config.yaml
n_experts: 32
activation: "tanh_gelu"
router_score: "softmax"
n_groups: 4
vocab_size: 8192
norm: "layernorm"
tie_embeddings: false
optimizer: "muon_variant"
seq_len: 512
Below are experts of layer 3 (counted from 0) of a mixture-of-experts language model. Rows are named router (the router's row for the expert), up (a neuron's input weights, with its number), down (a neuron's output weights, with its number) and show model dimensions 128-191. Each number is 128 + 32 x the weight over its row's rms, rounded and kept within 0 to 255.
After each expert's rows: "gets" lists some tokens that make up at least twice as much of what it gets as of all text; "comes after" lists some tokens at least twice as common just before its tokens as in all text. This comes from a sample of Wikipedia text that the model never trained on. Tokens count by the router's weight.

# expert 7
router [ 50  74 114 153 137  96 182 110 121 143 143  99 129  88 129 130 143  61 190 132 142 110  73 154 126 158 116 102 133 158 120 108  98 118 190 119 135 140 173 130  98  67  96 108 137 136 118 161 124 141 115 130  91 154  39 109 156 135 131 137 115 153 146  97]
up1 [ 93 166 184 133 127 118  74 129  97 127 104 116 123 176 134 133 145  58  88 165 153 175  99  84 129 132 162 147 124  69 195 131 108 111  91 151  95 138 118 137 163 157 194  62 176 122 100 123  98 130 159 108 114 124 134 156 117 144 121 144 151 106 167 137]
down1 [146 127  64 177 127 133 146  66 171 101 129 107  97  76 107 128  90 112 135 137 103 188 124  55  81 133 141 116 161 142  74  97 134 187 163  94 102  78 165 177 107 158 109 124 108 175 177  88 142  74 129  98 159 137 166 137 136 124 146 131  88 129  78 120]
up2 [124  67 130 109  95 107 162 176  90 155 127  77 107 123 201 143  90 131  48 124 151 115 157 108 162 226 103 148 152 133  78 122 214 117 156 155 148  80 155 146 158  94 118 179 129 122 122 135 115 141 162 129 105 145 121  98  68 135 139  92 129 154  92 132]
down2 [163 153 137 158 143 122  62  84  90 126 165 145 138 142  84 145 144 151 112 154 158 164 139 146 124 114 156 103 110 103 176 111  83 207 129 121 112 203  96 107  36 126 198 104 134  95 120 153  97  80 100 149 128  93  85 118  92  93 123 158 149 137 155 140]
up3 [170 126  88 108  80 162 149 152 155 156 141  74 154 111  99 115 113  97 166 151 110 113  84 163 160 147 221 145 190 200 175 163  86  55 152 125 155 112 166 115 145 116 144 158 116 130 141 102 203 175 134 141 119 156 135 138 117 131 171 104 119  85  81 126]
down3 [ 60 121 121 165 126 101  53 155 128 133 145 133  54 127 157 147 158 164 103 140 179 128 134 116  90 174  81 101 140 104 155 154  82 160 106 108 156  99 112 114 118 134 114 141  95 161 102 129  82  87 146 108 126  94  75 140 113 102 157 133 142 134 141 135]
gets: " a", "a", " first", "ia", "i", " one"
comes after: " the", " as", " is", " in", " on", " with"

# expert 9
router [ 61 139 181 106  97 172  65  94 180 126 110 186 131 141 156 149 146 189 131 141  97 109 128 174 159 162  90  59 129 150 100 141  68 163 133 146  95 125 114 139  95 179 158 136 125 106 141  92 156 123 127 160  87 179 112 114 158 180 114 117 113 113 114 121]
up0 [133  80 116 102 129 138  95 102 123  81 116 168 139 128 123  97 134 165 103 122 128 130 134 106 125 146 130 113 151 158 142 129  94  94 136 116  55 166 144 132 156 152 147 106 149 118 164 146  79 128 117 182  87 123 118 155 118 114 129 103  54  93 132 192]
down0 [140 156 102  53 102 136 196 141  88 159 134  95 153 194 147  90 149 133 181 149 176 104 120 144 153 113 100 148 153 189 167 110 101 113 119 138 151 169 174 124 149 150 123 119 192 105 119 118 156  93  75 144  96 117  77  75 143 122  94 143 199 105 148 139]
up1 [130 179 108 153 158  39 140 122  78 149 152  90  96 112 136 142 157 120 174  93 129 169 154 189 107 122  72 183 203 137 157 139 105 122  95 151 136 128  89 133 106 109 145 108 124 118 146 106  96 135 153 180 122 126  81  83 121 118  63 142  98 123 194 146]
down1 [106 102 154 100 136 131 137 140 167 118 123 144  69 135 167 124  95 115 137 171 117 114 164 112 165  85  96 103 146 172  90 135 172 109 114 129 128  87 143 133 115 139 110 163 133  97 129  63 159 114 191 104 158 104 162 107 144 124 110 134 106 112  51 141]
up2 [120 130 133 101 162 165  57 105 125 161 154 143 125 148 124 184  99 114 144 124 147  76 153 128 115 120 117  94 130 164 114 113 141 135 211 195  85 164 133 135 145 156 125 122 115 135 130  87 192  92 105 128 139  74 101 123  87 134 139 125  81  82  89 165]
down2 [119 112 110 106  88 127 156 163 149 150 109  68 157 136  86 122  80 114 176 114 145 151 147 153 100 131  91 128 133 135  99 112 166 180 169 118 123 152 156 109  86 110 122 165  86 159 117 157 128 154 170 122  83 189 107 124 159 134 151 134 165 131  93 205]
gets: "e", "r", " an", "n", "an", " be"
comes after: "-", "ar", " •", "°", "(", " Mar"

# expert 5
router [ 97 124 165 163  73  76 112 166 148 128 176  88 111 169  78 106  54 142 153 146 166  99 100 135 173  72 106  88  87 112 194 138 100  82 121 145 128 113 127 124 120 125 111 118 147 132 112 147 113 135 164 181  76 213 143 161 144  40 177 165 169 135 206 119]
up0 [108 135 128 173 187  94 183 124  90 191 122  85  86 124 140 102  98 137 165 119 126 116 163 133 209 136 144 116 134  55 152 103 142  99 118 133 167 119 136  95 124 151 106 113 116 162 103 100 144 166  83 181  89 144 101 105  83 116 150  93 126 112  71 178]
down0 [124 130 122 113 163 120 145 155 115 131 233 183 202 158 137  85 189 101  66 143 159  74 159 114 101 123  95 156 147 122  92 139 111 118 202 142  95  89 128  98 131  94 135 100 130 106 107 121 121  86 127 116 119 144 154 100 189 112 147 112 158  68 128 101]
up1 [113 101 101 154  98 107 131  99 131 191 164 157  58 116 174 128 173  70  66  91 117 181 111 118 124 126 122 161 173 124 106  80 155 141 116 112 120 150 168 114 170  99 109 138  80  81 172 113 124 174 134 129  83 134  99 101 110  38 166 149 137 124 147 131]
down1 [127 133 121  95 169 122 142  69  81 172  88 107 186 136 113 129 152 152 149  88  66 136 112  94 137 139 103 102 164 157 110 147  89 142 106 119 139 141 167  99 122 133 134 144 120 109  51 135 151 158 144 167 125  87 160 181 144 129  56 165 113 134 132 109]
up2 [148 132 124 231 118 116  89 133 107 137 128 113 130 115 142 106  89 142 125 184 157  66 146 114 118 153  87 143 132 152 133 144 131 100 148 163 111 124 111 124 148 178  98 102 174 134 137 197  80 157  92  68 133 118 171 143  92 211  77  73 167 156  80 163]
down2 [126 129 158 127 163 145 114 142 131 121 118  89 107 107 152 152  82  98  99 136 114 153 161 103 141 110 105 111 160 118  96 116 104 131 139 192 132 118 150  62 146 124 159 148 108 180 125 157  87 108 116 148  96  89  67 194 178 138 165 171 127 111 159  99]
gets: ")", "ing", "ed", "en", "ion", " —"
comes after: " F", " f", " |", "f", "F", "if"

# expert 30
router [122 192 107 136  26  89 111 167 136 164 143  97 132 148 145 105 145 124 162  96 130 198 174  74  87  84  90 122 102 147 125 119 130  94 109 128 158 178  84 133 147 151 115 134 139  96 175 135 111  86 133 166 157 125 148  93 155 135  62 133 146  65 102 116]
up1 [ 85  95 140 163 142 143 168 135 119 150 161 143 108 161 119 180 146 168 162 109 103 141 149 145 121 141  84 136  27  61 143 100 131 166 118 131 120 176 137 133 209 213 113 109 134 162 129 114  89  90 147 139  93 106  89 153 124 142  77 161 115  70 157 152]
down1 [163 160 143 204 147 104 131 174  97 160 167 185 160 133 123 120 160  96 130  91 133  96  73 181 225 132 168 127 139 159 105 118 158 157 169 110 108 184 154  97 135 111  98 125 116 134 130 153 137 125  84 121 110 131 114  58  96 101 120 108 145 132 100 181]
up2 [ 86 126 139 109 111 132 124 121 140 158 113 119 139  84 124  72 130 172 149 103 128 149 149 130 164 142 137 137 131  90 102 141 138 142  99  80 153 138 170 158 129 113  98 109 140 100 148 183 184 125  99 129 103 112  89 109 171  75 120 101  74 140 153 165]
down2 [160 166 134 158 112  73 132 150 151 144 139 127 102  86 182 149 135 126 128 106 170 126 132 103  62 125 119 114 115 149 171  83 109 103 153 139 141 124 131 129 134 158  90 179  98 149 125 111  73 123 112 158 140 158 105 136  58 190 138 148 214 146 102 133]
up3 [122 167 128  95  85 128 141 151 101 106 160 155 117 118 163  97 110 164 149 136 180 164 235 164 138 160  86 109 131 148 126 140  86 134  94 125 126 199 145  77 144 124 153  74 121 123  72 108 158  99 173  95 121 118  63 163  61 125  85 146  80 113 124  96]
down3 [153  43 134 127 149 181 107 140 133 121 136 114 132 142 132 152 119 129 164 120 119 164  97 113 143 137  80 140 159  64 116 131 181 114  97 151 116 152  94 103 113 103 139 101 150  98 174 154 194 163  13 177 144 191 139 109 162 108 124 170 111 115  86 163]
gets: " B", " P", " S", " A", " R", " H"
comes after: " (", "-", " the", " \"", ":", ";"

# expert 24
router [ 77 123 123 144 142 132 187 106 225 136 127  94  99 159 130  91 124 147 101 151 147 125 186 133 113 116 134  99 174 152  79 108  91 131  71 191 127 174 170 137 172 171 133 116 146 146 129 138  90 172 217 122  97 126  67  78  99 155 104 160 151 147 105 154]
up0 [156 114 129  85 134 129 140 100 142 151 108 174  83 112 133 125 132 113 130 187 141 169  68 141 204 146  75  87  76 166 134 159 119 158 119 110 187 124  89 137 104 145 119  83 141 184 173  65 129  56 133 131 122 158 174  80 139 146 117  88 135 119 176 120]
down0 [ 97 103 154 119  72 132 102 170  94 167 124  74 106 106 111 112 119 149 147 190 106 133 125  94  82 142 135  84 122 171 126 137  97  81 113 140 103  88 150 119 118 135  88 102  53  77 160 111 152 127 160 142 118 114 166 127  78  67 165 107 135  94 188 124]
up1 [114 107  84 148  75 116 141 175 111 122  78 141 153 161 122  92 120 114 150 145 102  72  73 113 227 114 141 122  95 166 132 124 119  95 147 118 180 120 124  96 172 137 214 155  96 106 146  94 186 118 144 183 154 110  76 116 139 171 117  86  63 124 123 163]
down1 [133  46 144 135 119  99 112  79 124 128 142 160  61  75 173 130  96  69 113 141 195 132  78 142 112 152 138  91  86 148 110 158  77 154 167 104 126 118 121 153 142  83  98 135  63 106 104 110 153 131  92 102 107 159 162 128 150 100 174 142 143 206 178 226]
up2 [197 104 180 124 155 140 118 180 109 124  76 176 132  66 185 110 147  94 100 150 183 137 106  99  91  95  93  89 208 134 108  92 119 145 117 105  82  98 144  97  63 144 132 140 116 101 121 169 120 101 131 175 124 192 152 119 140 140 128 131 105 172 192 101]
down2 [ 85 158 135 131 170 222  66  52 106 149 123 137 116 118  96 101 176 139 144 138 116 124  98  91 169 125 123 119 125 126  94  79 138 172 133 162  49 146 190  96  74 222 106 140 149  49 155  56  99 143 102 169 122 107  83 150 131 193 171 101 117  81 144 125]
gets: "s", "in", " two", " three", " all", " four"
comes after: " the", "'", " a", " The", " his", " and"

# expert 15
router [116 121 143 103 143 109  99 120  84 119  80 131  98 118 137 163 120  90 121 155  91  94  85 144  93 133 117 111 136 156 138 125 109  95 126 160  76 185  50 147 105 128 127 163 109 176 162 145 137 119 123 129 115 145 174 130 103 138 145 115 172 158  99 130]
up1 [ 89 130  68 160  94 122 106  89  88 105 155 137 122 102 162 146 180 155 118 133 156  47 182 184 155  75 133 107 141 129 119  96 170  75 148 162 150 170 148 119  81 112 102  75 128 107 160 157  70 105 195  95 160 158 128 125 111 126 139 117  97 146 153 194]
down1 [163 141 100 150 149 132 166 124 141 155  83 154 116  86  90 120 151 158 116 158 115 126 141 107  54 173  48  93 136 109 126 162 131 140 185 136 131 113  84 145 173 131 157 230 133 111 143 195 141 148 142 148 117 100  87 170 119 133 125 143 130 149 134 115]
up2 [121 145 158 154  83 106 140  87  82 143 120  71  84 132 129 115  97 116 202 161  83  82  47 119  81 126 139 106 158 150 182 170 136 131  78 181 163 171  98 126  82 162 147 161 165 111 134 113 116 144 122 163 126 174 119 129 139 118  61 119 114  89 138  49]
down2 [100 167 105 152 125 155 117 185 164 162  88 141 126  85  95  77  89  80 152 103 127 135 127  69 170 151 136 112 122  77 100 149 151 104 106 118 149  78 176 105 143  90  81 113 113 117 152 148 146 177 157 173 133 119 155 157 137 111 138 133 127 164 103  77]
up3 [162 146 180 132 200 117 151 164 107 158 101 125 147 105 132  97 112 152 145 173 103 122  89 105 160 161  47 126 158  82 172 105 171 177 100 103 182 160 184 163  94  84 129  82 120 121 143 120 154 132 170 113 108 116 146  97 126 119 153 126 166 178 125 184]
down3 [103 126  63 148 127 100 159  96 133 107 163 121 145 168 140 109 109 122  99  43 163 117 144  91  91 142 115 138 115 165 142 157  85 154 158 140 134 137 121 150  68 160 129 191 133 130 112 175  49 112 103 119 103 139 129 138 148 144 217  97 123 114 147 167]
gets: " L", " M", " T", " K", " N", " F"
comes after: " (", "-", " \"", "\n", "==", " the"

# expert 6
router [133 164 140 171 150 164 163 185 120 142 119  74 118 144 133 156 127 122  74 107 115 170  96 110 156 115 109  87 134 147  89 136 156  85 161  93 139 103 121 120 151 192  87 148 131 103 101 118 123 112  77 135  44 200  84  88 115 184 168 130  60 112 121 169]
up0 [141 133 143 123 149 118 149 166 122  80  88  87 121 170  59 154  99 138 118 124 107 196 149 121 113 140  68 150 199  85  83 147 245 111 106 156 132 134 173 116 113 147 127 142  95 155  74 133 108 135 153 139 128 170 154 104 120 163  76 144  83  99  74  68]
down0 [137 163 133 155 145  87 119 119 112 131  90  66 134 153 145  96 116  98 109 109  96 157 139 123 114 103 122 154 155 139 106  80  67 119 104 149 112 103 121 161 139 123  50 132 103 120 140 116 134 144  99 103 116 104 202  78  96 153 105 136 118 182 145 135]
up1 [131 207  75 146 154 192 128 127 174 150  70 149  81  73 117  83 137 190 127 150 173 151 138 183 203 190 175 133 169 162  89 136 137 174 102  91 134  99 102 195 126 141 113  58 151 133 129 122  67 143 136 131  57 200 152  68 138 136 104 157 102 138 100 125]
down1 [138 156 118 110  89  68 122 146 119 158 197 101 178 152  94 154 136  86 149 142  95  48 150  95  86  96 118 123 111  84 150  97 105 132 101 155 128 143 172 114  76 156 105 101 164 137  82 151 171  83  74 139 144 110 112 198  79  89 194 156 146 137  86 126]
up2 [163 143 111 168 160 140 137 151  61 168 152 144  99 146  56 179 183 118 113 100  97 169 144 186 144 101 158 156  85 130 124 105 150 109  84 190  92  64 125  87 156 141 160 130 132 113 178 195 189 135 173 182  85 114 169  73 103 136 163 188 136 161  90 111]
down2 [ 94  87 173 174 123 115 163 179 122  90 151  92 120 131 177  94 139 167  99  72 125 128  80 113  96 154  95 118  95 117 184 106  91 119 140 158  68 133 194  69 181 137 148 124 183 154 114  66  72 105  94  85 116 151 114 164 141  88 110  66 145 147 121 133]
gets: " is", " was", " a", " also", " are", " has"
comes after: " the", " a", " is", " to", " and", " has"

# expert 21
router [156 113 132 127 132 185 141 167  95 123 113 102 174 108 186 110 120  97 184 132 115 126 149 189  95 135 148  97 145 187 130 177 124 127 104 115 136 134  87 104 141 112 132 143  77 128 128 133 122 107 159 126 131 112  89 127  94 102  61 139  90 102 134 134]
up1 [154 143 153 136  70 126 143 166 115  97 135 123 151  70 130 148 111  95 135 135 174 149 160 202 198 151 147  78 114 192  83  83 179 148  84 141 134 205  72  91 149  74 166 206 131 151 153 156 136 164 152 105  97 170 133 110 151 129  85 147  91 106 140 116]
down1 [126 129 115  70 190 100 115 110 170 124 130 124 123 183 113 145 102 157  93 106 121 146 120  62  96 107 126 199 123  92 158 191 111 111 145  86 154  92 227 153 110 174  47  67 117 100 129 133 174  85  98 131 164 105 134 135 138 109 163 112 174 106 114  96]
up2 [150 114 224 110 156 133 103 171 128 140 184 128 155 134 153  86 128 151  71 143 144  97 124  94 143 132 102  95  92  85  97 188 159 134 135 168 166 129 135 114  63  92 118 116 139 103 172 139  68 114 101 106 167 152 154  93  51  99 175 151 176 109 163 146]
down2 [115 168  29  97  81 115 169  76 126 118  76 128  97  98  58 183 145 114 168 115  90 129 184 143 123  96 154 124 176 133 170 108 132 125 101 103 114 171 159 111 176 125 156 155 122 167  78  76 160 128 126 167 109 118 128 144 197 165  88 110 107  97 129 133]
up3 [ 80 147 164 146 137 128 155 171 107 112 155 161 118 145 150 153  96 127 159 126  73 143  86 140 175  59  69 173 158 108 147 127 138 133 167 116 120 135 159 165 157 113 106 102 127 112 109  97  97 162 147 141 112 115 175 139 146 114 141  88 106 178 132 149]
down3 [128  79 137 110 102 183  88 127  94  45 128  95 125 111  64 138 142  89  86 150 155 101 126 104 104 141 152  82 113 139 120 152 165 127 133 155 170 144 109 135 162 130 109 143 141 119  85 146 211  88 135 143  54 158 111 123 105 146 104 119 113 136 175  61]
gets: " |", ".", "|", "==", "===", "="
comes after: "\n", "0", ")", "4", "3", "5"

# expert 28
router [176 117 128  86 127 119 107 105 153  94 173 166 153 110 124 156  89 107  91 174 136 146 115 107  76 139 132 153 104 126 138 141 119 120  97 136 132 109  87 130 141  79 110 116  66 171 137 112  66 129 145 113 142 136 129 119 124 161 134 142 133 110 116 159]
up1 [149 168 149 170 165 101 188 149 112 170 147 127  91  86  93 118 186 119 131 109 102  86  84  90 126 168  93 153 183  85 144 111 179 181  86  62 121 142 142 130 116 119 190 127 106 113  53 145 106 163 132  77 120 113 159 111 114 134 105 122 118 154 127  82]
down1 [144 134 135 147 119 105 116 130 163 181 106 121 139 117 115 175 132 101  80 204 147 128 142 218  84 111 142  75 142 119  81 127 115 142 157 141 119 148 140 121 165 180 166 135 122 107 116 169 131  53  86 168 163 105 138 135  78 121 167 159 140 139 133 155]
up2 [135 122  59 154  94 115 145 143 147 126  71  70 157 175 172 138  81 101  71  98 129 170 163 128 128  97 143 123 109 106  87 117 135 123 143 120  99 160 139 145 139 165 149 134 151 207  94 103 103 159  94 117 144 129 108 146  53 129 145 159 112 105 125 132]
down2 [129 153 126 121 148 182 104 136 160 112 119  80 158 159  89 145 141 131 119  73 181  95  78  79  86 142 130 125 134 164 107 145 142 127 134  67  77 117 153 131 112 127 135 160  74 185 109  88 127 104 133 142 184  81 144 132 132 105 157 112 103 135 103 134]
up3 [114 173 138 156  56 167 113 143 109 108 159  48  44 172 138 111 108  77 108 119  96 125 173  89 145 107 158 134  90 159 135  97 141 112  86 138 122 144 168  86 125 111 113 120 148 110  96 152 121 233 122 192 155 137 115  66 112 122 137 119 110 124 128 126]
down3 [180 183 111 136 127  57  74  85 156 114 167 151 121 130  91 172 137 121  63 151 162  98 139 119 143 170 145  76 106 131 129 135 139 164 148 129 159 157 148 175 141 166 145  90 142  98 114 120 124  73 131 129 157  95 113  55 113 142 116 159 141 171 105 103]
gets: "1", "2", "3", "4", "5", " prot"
comes after: " ", "–", " (", "-", "/", " $"

# expert 12
router [116  94 184 181 149 164 169 136 114 180 111 173 128 163 123 114 118 147 143 205 169 126 118 127 189 159 116 174 198 113 101 107 150  99 145 157 149 102 140 140 138 125  86 167 149 124 128 149 227 173 138 127 148 100 141 139  45 160 158 149 151 148 120 136]
up1 [ 79 168  82 119 125 120  86 153 119 133 100 159  89 206 112  84 111 100 123 115 111 155 107 152 124  87 167 109 177 174 143 148  91 145 139 131 174  97 196 137 114 131 108 206 119 124 126 122 152 126 159  79  77 103  93 124 138 147  68 198 135 163  79 155]
down1 [158 154 160 162 176  95 174  71 123 100 120 165 130 110  91 156 160 125 144 117 118 109  99  96 157 160 116 158 124  72 163 129 132 119 135 107  73 145  61 160 145 148 118 125 135 138  88  91  99 132 107 110 154  92 160 111  89 108  98  99 101 150 162 146]
up2 [179  95 136  82 168  60  94 197  82 111 131 164 125 105 196  55 164 165 129 141  82 100 114 173 129 124  91 150 156 199 144 174  90 171 115  90  98 120 137 120 100 144 134 107 136 169 166  83 133 152 119 136 140 120 177  76  57 102 123 143  35 123 132  82]
down2 [ 67 103 161 164 119 169 157  71 155 102 124 111  86 162 139 188 166 137 142  87 177 163 161 119 177 104 119 153 114 104 118 104 152 119 153 109 195 182 145 152 126  88 175 122 176 128 152 134 107 163 129 144 114 101 140 192 137 119 182 198 141  67  71 130]
up3 [124 182 128 139 178 102 114 108 113 193  68  91  92 101  96 127 150 132 149 107 167  77 123 110 114 181 167 105 116 113 133 113 113  62  75  97 135 174 151 132 127 103 134 149 131 160 187 134  97 158  78  61 103 136  75 131 144 185 172 127 150 113 152  85]
down3 [114  95 170 137 109 151 118 154  96 122 143 163 131 144 189 104 109 104 121 131 107 156 159 123 110  87 113 152 114 122 114 113 181 190 123 173 133 135 111 150 172 174  49 112  98  93  38  85 196  63  81 160 161 125 118 131 129 121  71 150 135 109 117 168]
gets: "0", "2", "3", "4", "5", "1"
comes after: "0", "2", "1", "9", "8", "7"

# expert 31
router [110 171 108 111 137 153 141 152 159 129 103 177 134 116 127  77 177 112 109  87 175 195 182 105 140 186 114 169 111  89 151 126 147 141 109 113 175 153 121 140  38 166 166 131 100 136 129 133 123 114 113  86 118 173  94 169  98 119 166  81 128 164 137 102]
up1 [109 121 133 141 123 149 132  60 105  85 156 116  97 106 158  81 126 121 205 126 126 216 135 128 115 115 171  55 129 109 134 148  94 174  94  57  79  88 146 101 140 202 165 146 148 124  89 160 117 147 135  54  91 143 126  51 127 175 109 112  91 102 162  86]
down1 [163 133 127 111 140 123 111 143 152 149 127 116 151 152 118 224 143 141 120 113  55  49 198 120 133  68 137 150 138 183 203 113 146 107 121 155 117 133 109 129 174  90 120 148 112 153 117 111 125 153  98 152 130 137 112 137 124  90 105 101 123 203 116 162]
up2 [114 182 165  68 185 138 241 121  70 159  73  85 125  95 143 127 147 125  97 165 101 118  96 130 103 145 118 175 116  66 146 235 140 133 125 121 146 111 120 101 119 138 128 124 109 142 135 124 181 124 160 131 118  78 197 190  46 151 133 144 165 136 133 149]
down2 [117  91  90 206 123 157  93 143 131  72 147 202 125 136 142 127 199 173 117  88  88  95 136 142 103 151 128  82 163 138  98  91  87  94 137  86 128  98 160 142  89 123 150 124 136 117 113 168  92 139 120 163 107 119  85 121 190 115 159 108 182 147 154  77]
up3 [155 161  69 159 144 166 184 126 124 109 116 129  98  97 150 104 186 148 134 147 116 155 186 140 196 136 131 129 137 180 161 111 127 159 108  86 176 157 113 154 111 141  86 162 191 160 121 132 135 139  72 151 175 156  75 109 110  83 161 144 114 141  95 166]
down3 [136 161 177 144 135 160 123 145 128 135 113 161 137  82 168 123 128 175 184 121 142 172 112  93  96 104 160  77 116 137 134 140 121 162 131 171  96 142  94 148 122 149 155 126  71 160 125  74 124  99  91 123  84  75 122 111 131  93 135 121 126 161 151 154]
gets: " ", "u", "|---|---|---|---", "  ", "   "
comes after: " |", "|", ";", ":", ",", " in"

# expert 19
router [107 152  82 127 146  86  98 137 148 129 115 184 157 134 106  83  74 125 136 183 132 123  69 160 126 123 113 169 132  55 109 111 158 145 108  47 141 171 149 148 119  82 116 132 150 121 172 119 141 128 125 155 145 124 162 112 162 134  63 138 177  96 103 127]
up0 [128 142  99 150 134  74 162  94 128 101 109 165 113 140 140 109 111 160 125 127 165 138 165 123 129 164 110 176 111 116 149  96  66 155 160 127 169 147 129 107  43 145 133 143 143 129 105 137 149 105 128 151 112 125  99 140  83 125 164 140 141 120 174 130]
down0 [164 155 149  72 136 136 113 176 153 192 118 122 114 175 143 135 128 118 182 132 134 142  90  96  99 134 162 128  74 110 142  96 139 111 140 101  28  82 172  94 114  88 112 101 151 140 145 133 145 129 113  81 165 121 194 135 174 132 103 113  98 153  52 140]
up1 [167 130 114 115 188 168 114 129 116 128 106 130 119 155 108 144  90 139 106 181 144 103 105 145 143  77 168 162 132  70  56 101 135 159 111 139 126 151 114 134 123  85 142 146 155  96 116 126 171 153  99 123 129 120 181 154 166 124  77 100 100 135 131 112]
down1 [ 72  98 178 147 192 105 141 105 104 137 123 161 134 137 125  61  85 112 107 149  96 147 176 134 123 157 121 107 134 113 164 162  86  69 169 128 107 147 142  77 152 183 126  78 122 143 112 172 125 198 130 194 133  79 134 121 171 170 170  73  93 149 120 106]
up2 [ 32 134 176 173 113 122  89 108 103 119 130  87 181 172  94 130 161 146 114 130 149 191  90 139 102 179 119  88 125  79 153 119 124 125 130 107 117 162 106 163 199 122 137 123 146 110 150 141 140 104 127 210 129 143 125 129  64 168 133 123 137  87 158 110]
down2 [129 127 133  97  82  90 124 153 189  67 136 135 149 145 110 119 141  85 114  97 150 191 113 145 128 108 117 138  68 117 170 110 105 113 120  81  84 144 193 127 110 112  93 176 144 190 106 155 130 129  66 107 194 114  97 166 126  59 147 146 102 152 177 102]
gets: "0", "h", "th", "2", "w", " h"
comes after: " ", "2", " N", " n", "N", "n"

# expert 10
router [ 97  88 128 127 191 215 110 152 107 189 155 181 158 131 142 126 163 194 166 102 133 145 132 165  86  70 170  95 147 138 137  40 121  79 130 174 123 132 149 140 124 106 131  94 169  85 128 130 117  92 165  76 138 108 154  77 141 105  92 149  85  76 123 143]
up1 [142 100 111 120 127 143 117 163 116 178  99 128  88 157 167 168 117 124 131 126 137 115 175 109  83  90  65 100 103 152 129 130  95 136 115 206 155 141 144 142 135  96  93 156 125  85 151 146 139 178 172 141  72 128 117 137 160 106  55  80  82 174 130 113]
down1 [157 142  53 143 156  94 114 130 155  98 178 104 200  76 124 134 157 172 115  91 117  91  65 171 179  94 149 129 158 171 172  60 130 109 113 102 131 167  78  88 141  92 172 101  92 128 123 109 155 149 128 147 187 187 128 131 122  75 202 104 144 165 150 132]
up2 [ 50 149 117 168 138 106 152  77 156  88 119 144 140 144 162  75 140 162 154 111 122 164 116 147 165 123 154 195  86 113 156  72 157 150 116 173 119 110 136 117 105 123 122 134 155 140  84 138 147 145  85 168 102 115 149  89  70 121  99 150 187  69 160 187]
down2 [170 162 184 118 154 161 140 156 112 170 152  92 118 124 101 177 102 137 130  83 195  94 135  72 115 115 120  91 147 155  92 182 172 111  82  99 126 127  91 111 144 150 167 135 142 132 129 130 110  93 142  88  89 116 141 120 143 111 154 193 102 216 138  83]
up3 [ 61 152 145 104 124 139 163 166 118 112 168 139 152 130 189 173 150 149 151 135 176  69 121 145 132 147 160 130 116 139 127 141 153 133 120 158 164 157 131  75 112 156 153 157 144 150 121 156 163 158 148 127 114  29 125 107 155 130 122  46 131  69 160 128]
down3 [148  94 161 130  63 102 115 181  70 122  87 135 126 125  76 197 153 133 132 120 135 117 114 129 158 168 145  79 186 136 186 116 102  76 119  64 144 105 182 167 138 141 139 121 185 122 119 158 106 105 150 128 168 203 129 157 122 199  83  98  71 110 117 170]
gets: " the", " The", " he", "The", " his", " He"
comes after: " of", " in", ".", " H", ",", " to"

# expert 18
router [175 168 138 110  84 137 192 140 137 144 140 118 110 153 127 173 116 116 107 141 148 169 210 191 151 179 105  95  88 135 161 150 145 130 127 181 203 137 114 160  94 128 176  84 155 167 119 138 164  94  99 179 139  86 168 116 126 104 151  88  59 104 123 121]
up0 [159 160 109  99  93 110 132 154 112 162 114 188 139 162 131 147 107 114 126 167 190  59 145 165 108 109 108  95  97 151 117 160  95 173 158 100 164  89 132 108 167 104 154  66  75 172 130 128 158 165 118 106 123  56 100  74 129  76 143  55 111 138 156 163]
down0 [106  87 110 106 178 101  88 102  97 106 158 135 190 143  67 103 126 129 146 123 131 151  53 107  28 193 145 116 174 100 193 101 153 117 120 137  87 154 116 171  97 176 123 149  93 144 180  93 156  73 177 144 132 124  87 148 148 158 104 198 104  97 107 102]
up1 [151  86 156 158 173 159 158 155 103 148 147 124 156 145 117 100  96 161 204 130 143 149 120 100 170 104  96 114  66 115  99 163  95 150 144  90 145 139 148 134  94 122 124 111 145 147 173  75 132 106 121  94 140  98 171 124 144 113  83 152 123 149 117  98]
down1 [ 73  89 173 111 157  96  97 156 109  85  98 144 183 108 109 131 163  59 139 133 148 118 139 185 200 149 130 152 107 102 165 128  96  88 113 159  79 117  83 101 147 102 140 135 120 128 130 100 107 130 152 168 142 148 141 125 107  91  83 154 136 176 141 156]
up2 [142 131  89  90 111 100 172 159  96  91 121  97 148 157 126  76  76 108 176 157 166 110 135 129 124 122 148  82 147 125 176 205 100 119 101 112  82 115  88 210 119 114 149 185 137 130  98 129 139 161 114 171 165 141 130 190 123 143 114 121 117  88 131 149]
down2 [110 136 160 145 152 163 115 156 163 163 141 164 177  78 136 119 190 111 127  83 180  69 135 146 109  85 134 115 181 157 159  99 131 135 181 126 179  88 119  99 138 137 168 145 135 131 110 121  79 136  89  99  47 108  51 115  77  92 145 109  92 199 127  91]
gets: " that", " which", "v", "st", " V", "ab"
comes after: " B", "b", " b", "B", "ab", "ib"